config.toml
n_layer = 12
balance_loss = 0.00316
router_z_loss = 0.001
rope_fraction = 0.25
attn_scale = 0.125
init = "normal"
init_std_qkv = 0.0555
init_std_up = 0.0794
lr = 0.00799
final_lr_fraction = 0.0
steps = 4805
dataset = "wikipedia_en"
Below are experts of layer 4 (counted from 0) of a mixture-of-experts language model. Rows are named router (the router's row for the expert), up (a neuron's input weights, with its number) and show model dimensions 0-127. Each number is 500 + 40 x the weight over its row's rms, rounded and kept within 0 to 999. Numbers have three digits each.
After each expert's rows: a language model's description of what the expert responds to; "gets" lists some tokens that make up at least twice as much of what it gets as of all text. This comes from a sample of Wikipedia text that the model never trained on. Tokens count by the router's weight.

# expert 34
router:478467459553512526449531527546544469543484431453482531448531462472437454499468509455532457441472517498574550496572455498542534575531543476560559467501514521493470564458545540475491486432556462564514539499554491556470476553443481572491543460543461509578537480431457492494561508545535466549501477535548485474488482483451502508472535551459453531454538554535456452495451548468574508514475
up6:445419482530602508429464487489542461551489506481504527471507505496434484462538473523491497470483550467573508527497434519491478458495412539558552563518495510452501544557499484467461537463496489533518584527547479557512555497483430569437434451400444491482451494501483458456554504492524479476431450551543480510554497502515523467473494533547503464485546501483458382513535499529511532497539
Section and table delimiters
gets: " ", ",", "===", " \"", " as", "==\n"

# expert 22
router:477469460554542527447516550546559457540469424444483530459524451464442451487447515462530470441469501498573537510579461514519545574534536481549563449519515540513466553464538535472493497446539453560527531506550504552452470558442477570485541464539465513574541483444462513497548514560540467557511474521548483496480492470453508538486534541461449522463527561538461451478453537455576493509491
up1:521459483502490519465546468512505520546515471520507545497512538475465473471472495491526518511498525483589471496494482570562467509477465441590506453516460418499509559485469515457528481462462455478482501432481518530464518567431588599518474494507489468470506462498599561522496539516517502495491485525468489483539481498380484598554484591459456528476509620505490527479483523542476559470553
Copulas and articles
gets: " a", " was", ",", " is", " were", " h"

# expert 55
router:499465461530535528451521530552547456543478435468465526439533477468436449495454522453547457443474523505556546491592450515542539555522546467544561457516504529506479549443542540475499497453562451562529538498548491549459468553442471564474539457536463495575540461416456489477550514556531459558499467544552474465484499468462500511501530551462467531454506548531467453517441531473573503521490
up0:422435549509516543559464481560463487501411428427510544440507627471488462494505531460464496527509531575543524515529466467513494469413434486443530496518493512554517498433578485488463515445533515458441512546488493458445527591486502508464519526558524506562497483502505461490536476471530424542475519524534526528534430566462527515535513485441467471467507540515554513524517510517472537520559
Sentence-initial capitals
gets: " He", " A", " U", " The", " Ar", "A"

# expert 45
router:491465459560532526449533544548541467543482417459502528449526462473440441479458497462519465450461501509564538503589459510536536556524530469546565462524497529520459554457554547465497480449555468563502541496548502548449476559462469568476534466540453498575547459430462518495553529567525467555487470517548472494484502471452507504487545557455470529464521551528462445504441526444570520520482
up1:481374475448479517482474520510538501481458508507525556478550514469427496433463500415525475496511508547518456489490419472507449468491442459539549435490497565485563508506524594494508513450489493615514493528442524501524503446440488472492568514479472478496551490526411509554435553515497480537442533529543464506495524528455459542502505483519425587512490548481486559555507536470534490549481
Spaces before years
gets: " ", " In", "19", " an", " The", " An"

# expert 36
router:492463454562530539450528513551543469547473436451484536442515494475430456499447488449533459435473506505574536504585454505535543581530544481553567464508511525502467553459544538474478487446538439562523538507547502554456469550446464560481543458538462509582542465447457504491556522555532467555507464510555472497471489468466502515493530543455462528463526553529466449494454539458567513496467
up0:437539495519491522450490494524500546547512526473469579448540420561514544416489509445481551537487466534498502477521467552541461488551536479414507535562527542496448503472478579477498509535506502522479573525502465566529487522452490495459556516458477571534441457429504524588482486495479474505460444543475549460476471544529512534547521575369512520513499537525520539467522547514558546511544
Arabic al and bytes
gets: " al", " inc", " cor", " rece", " del", " Al"

# expert 26
router:482473459562512527452538526552539456548484437457482522446514480465434455498480503439528462442478528492569538507570452523543539588534561468549564451499498519509464559464539546490478498440534453567525543490555502547454482552441465565487548457534458499570534478432463525489561528564532465559510472525558485498488487471465513501496515545468461522451526554536459461507437523454576513511480
up11:431544502540527447432506467511487479531505527546438533396518485404525391543514459465519509479585497487515516436550399511517483487557491519506455435527537524471493502508513532449463459477463510518544477528505525497551438509483522546491425472493496467602446530489533503494445492507520571488487482515558511510511503497540480435521549504533521513514499558543433445488493514524559545467599
Hyphens in compounds
gets: "-", " st", " part", " St", " new", "%"

# expert 21
router:480471452576524526449528517554547470540460434446474523454523483467441457465467497453536471445465495501566538486595453531519536580529522461537558462525507526506473546459542542472477494426550449559514537509544500547456470554438461571472536464532461517570539484439468502496549517556536468566491471523554465493488497459466490501486532557467443516447537556527466452504439539470565511509487
up0:526500475509520481409502494487500474504489456471519504485429502452457471459508500569569520503531479544476428508504467583504526493547484518433587589467517477483442460557495441577482464493542470452543509550496526504514439529554494495526473521494521508548512454526473498508467474530481519584470487540615545489516540536520500519453600596558450455510491517539431496538570505556493491474466
Word-initial prefixes, sports
gets: " was", " sub", " stud", " Rep", "ics", " team"

# expert 5
router:489473472552524535447525542552552460543461438458481537451530463468432454486478492462530469440454516492562534503566453509534540566511537478542569456518515549514475551461559542478499494441542458561515538498545501548457464562451467564481544462545462525575547472418461506482568525556538463556505468536545470482500489468450494522492523544467459532465528560533452448507446532471572516522477
up0:499444474494512447462559503471465464516480457528494472497497485515558504441564479565490509508480486518499617463483472495518516484546457543488543498500462526443465478475535510515468500410484492576558517415480540439505440461510419576518507500497505548460512534473386518489484467493536494432540515414557457508480466446465507414463464481527525589506498553494510530577471540523480473500560
Articles starting names
gets: " the", " The", " an", " K", "The", " He"

# expert 63
router:503461458566535538456529512559543477552457441459479520452523475463437454486468505456536465439470508494579532487585465510532526546526548479551567454514507534504467564460544546474491498446541434570516543509547485550454473560439461566477542459534472514574540493433464532494558527564544474549506474532555483506494492464452491519499538539458450517460533555529455467502435524456568492515488
up8:556479507547488466430567522565495466541483466557478521468559553519493496515487485401478544526434522529532528495596550512595576550586439516519487531501429501531533478495559521506495515430427523481504515534464427528482472539496443525446514556496497476537541503484567578520536496497491447531508418523507434491481466511545474477482545577501488541494537523492475455498487579489531503522510
Capital letter word starts
gets: " R", " D", " N", " G", " O", " W"

# expert 24
router:476472458546527520457538514557535463551462442460501532453519485475444454488461514434528464440479510486574527501585469495536543599531563471555568448494507526501475559465539559488492486440554467569510535506541496550461475557449474568478551453529474510573537461461459508505557518560530481554503460533550489472477499469469503497489544563451451518464528558524464455505442537462574508517485
up0:447514537534446506563485510566488496527530478525485502390579511452392485427500498545512461485517451481489522522533400496495476472478517505503544546461514564454458504491450520465481471458512513481477593561470463517424452525468517569451543489501492495520451544529489438525492556529473468432469489511555486522465583490463470501434521535483487536482581473448501404529539481507474513536468
Brackets and name endings
gets: " (", ".", " in", "°", ")", "-"

# expert 54
router:465465457557523522459539512543538477538463432455489532445510492474436454493458500453518463451479507505574541487604450503523528578522557473556566458493505534499468552458546536469502488441545460561508531494557496540458491552448481568482542457532466499569534462448456514487562528561538466561505463522549471504462493471464512507491525550460457529472529554532447440515444535429573507497464
up1:488423521520489435512476468535539449529498444499538477492464556564475564512479535410511482487573518523470421501439433567435500518578510517519527475531479465610529465474563491548502486497498473588459541532540435483523583525499499483532543474545522525540459499516563497493571504545578518482488529457500524482511463538476528483494510439500412509467482465576503474439505479544461472475478
Numbers in data
gets: " ", " L", "18", " l", "4", "17"

# expert 28
router:502466457547527520462548522555539470536474438453490524436519473475440465477472481446526461448484507499574533501602472512527533594527570472544562446500504512511465564470540547469484483440549476558515538503554493550467468551442471557469543469536468502574545459428452513490555509555523467546499463528553480513462489473464491515494541559459458517461520546536461448488445526451585517508486
up0:513377481524576442490488499465509446530439532560517480479472453531486520546426482553557471566480551489457539475508528575524534528542537571478601444488465539506504452440524421541449503488543443567505536437518512490475516434497469533494495492486456547584508518583533501468481547517505458505526526476523469492525474458531505534506460509471541431525522532513480508499533468466577476555464
Numbers and list breaks
gets: ".", "\n", " |\n", "°", "7", " se"

# expert 7
router:505473463547532520459523512548560468547459443464482520449523463477437463487455501479535462433469510483581528486603464502534528575523543487544566464525495525508466555451543544480492490441550451565511545490558505550451480546446460556486549464537459509575521482446461519494568508566545470566506471561544490489489489452461491507503526546458448515484524559534465453506430533446569515517482
up7:468445447537508517517524509446537499423487479451540457485515436521434476540566546472469461465421495564574548526499443492566566543513494508476523468489575510513439562473515524459429458513454409532541573522503534466446450611474473492488515481515499507504455508458514492524510496499452483474444576500603477468478562477510460503528491511508529521443533499524528480463452531471501451475555
Proper-name capitals
gets: " L", " H", " R", " W", " B", " F"

# expert 60
router:480462464560523527444540530558544469546447433445485535451521464468434444490447505457529459437474516499573525507591468519526542556525529478550567458525519522525462547462551543497491500446533440559517527496548509554458470551446467566492535462533455496574530482438461493506553521553540467559497472526553487501496485469450538536482528550463462516459538551525453450507449534441567507514475
up0:541491458586466468485481484534511493551484379530565512499496511455471466507535435535519460465417493520424569581511473509475424468550476577542532452536439551492504503546541469474506500524552496512502527505568551561465511484490469501571515447546473503519533551482462510529526517537518488436586447497499390516552483497492531562467498581527457495545501518462482506488519476537500446495499
List-item commas
gets: ",", " m", " h", " t", ";", " g"

# expert 51
router:482467456556523522444533525553543465541467439448479534450515466474439457483461511456523462453474508494571548514582464508532532571517551483557563452507505524496468553459547551459504486443547459552519528514546497548455484553442466558474539462532458505573535447420459512485561515566538468554492471521553465502490491459459490533488533555459458530457542552533457461509445538450573504513497
up0:586429522560526495508493567508496505516513564478493448511529509430502431471499497452546516475475495546588475467475501512534582498582490448483556463500535486497519534519513417491474488502479503555516505431522495569492479417497508557501560457509526482525546534480458512493490559467439443513533490471545498514481460573466392551490594577560543505457488428487485528508477464533493533555489
Sentence-opening function words
gets: " was", " In", "In", " |", " for", " with"

# expert 48
router:490471457549515520449548513539554471546459435460483522446530462461441457486476510451530468442476514497562537506588460515527545592519538474554564463515508542507470556454549546484498480448545439566502543492546515548454482542441477558468541464534458509581531467431456489481560530563534461564505471520551469505477493479466487500492533555459457526454520556539466446507458539468571513523478
up1:529511484477535555554495496489494435550503413482487542539544554520496496487464424489530491395533447535550500519502481479580442492514521473559580558471503540451539466528541531551486485503496484416497488490463440512536498544482478527475552494524528542565424516530445553477518516525476441461531426469540444533480483509555521523516566551525456483519508569518509437500498489406436423517517
Award and place names
gets: "9", " Best", " Indian", " ", "ington", " California"

# expert 18
router:477464463538527529439545526560551477546459433447467519446516494472430468497460512452533464442477500503565539493581457496542520582520538487546571451511504518504480564465537544461500496428542450567515527504548514544454479554434472566484541460524462493572542471430467490475552512556533474559480472520544472496492476466472509523482540557473447527438536552532467453507452540452573498502482
up7:502510414475513507520444528476467486529542407467522501570436429441509582466526489490488463467503513554484524485506441463477513520365463495560505456499504475493501519458527470479468490563547504553500451521488437524491461428539523559523559511505544550539518506490462514622488480615523479475564478489497534551470494481486412448505491513548473550488564529471524484493494503520517460525496
Clause commas and verbs
gets: ",", " |\n", " was", " is", " as", " –"

# expert 43
router:497479456566532524451529527544530460550467431447484531455522484479448449493459503448530459450461519497573544511588467505531540569527536476548556455492507523491470550457538542472492490436542460550506539486562488557451494570452475565451542463538454486577542485425461512507561528564539470557505471533544480497487490466448493504503530549455452532483523554532454444503444529442570506492482
up7:497528562477553569484571543515540518473494544465490514567480474471408470544405510488498458523554477515488504509499490442522575496503482476531532531507511478488439481442538471515465461399485458577559495507494483518467473553412556549566547517449439517524483512540514568447509528506429474543453498440492569528518579475497517527555557538454515513465556524501525534447523479524551542468511
Lowercase word starts
gets: " in", " p", " s", " r", " g", " b"

# expert 35
router:485476451550534534449516527550545463546465425453504521456526463470437460475461500454531461446454502497567537502583451509531549577540526464548571454515506524511461536459535541477499500445551443559496526493550501553460474560442458568483545475529464492576556481446458500494558515561535467552517471522545487501492493477449501499493537561453461535458537555528454438501441537457563505518486
up0:492440496526458512439474516437518506535481444436475505484503499432464510577512471583514497533514561461498534540511416490544496467512550449496480519546402464509431447430501492536465490546470459576541516549495480526456453486458521504535517463531476507576439487491458570555535459447509487539516542476548517516422450523493487451496504559438475558465462517468510499584520563483559496561471
Articles after prepositions
gets: " the", " The", " an", " a", "The", " R"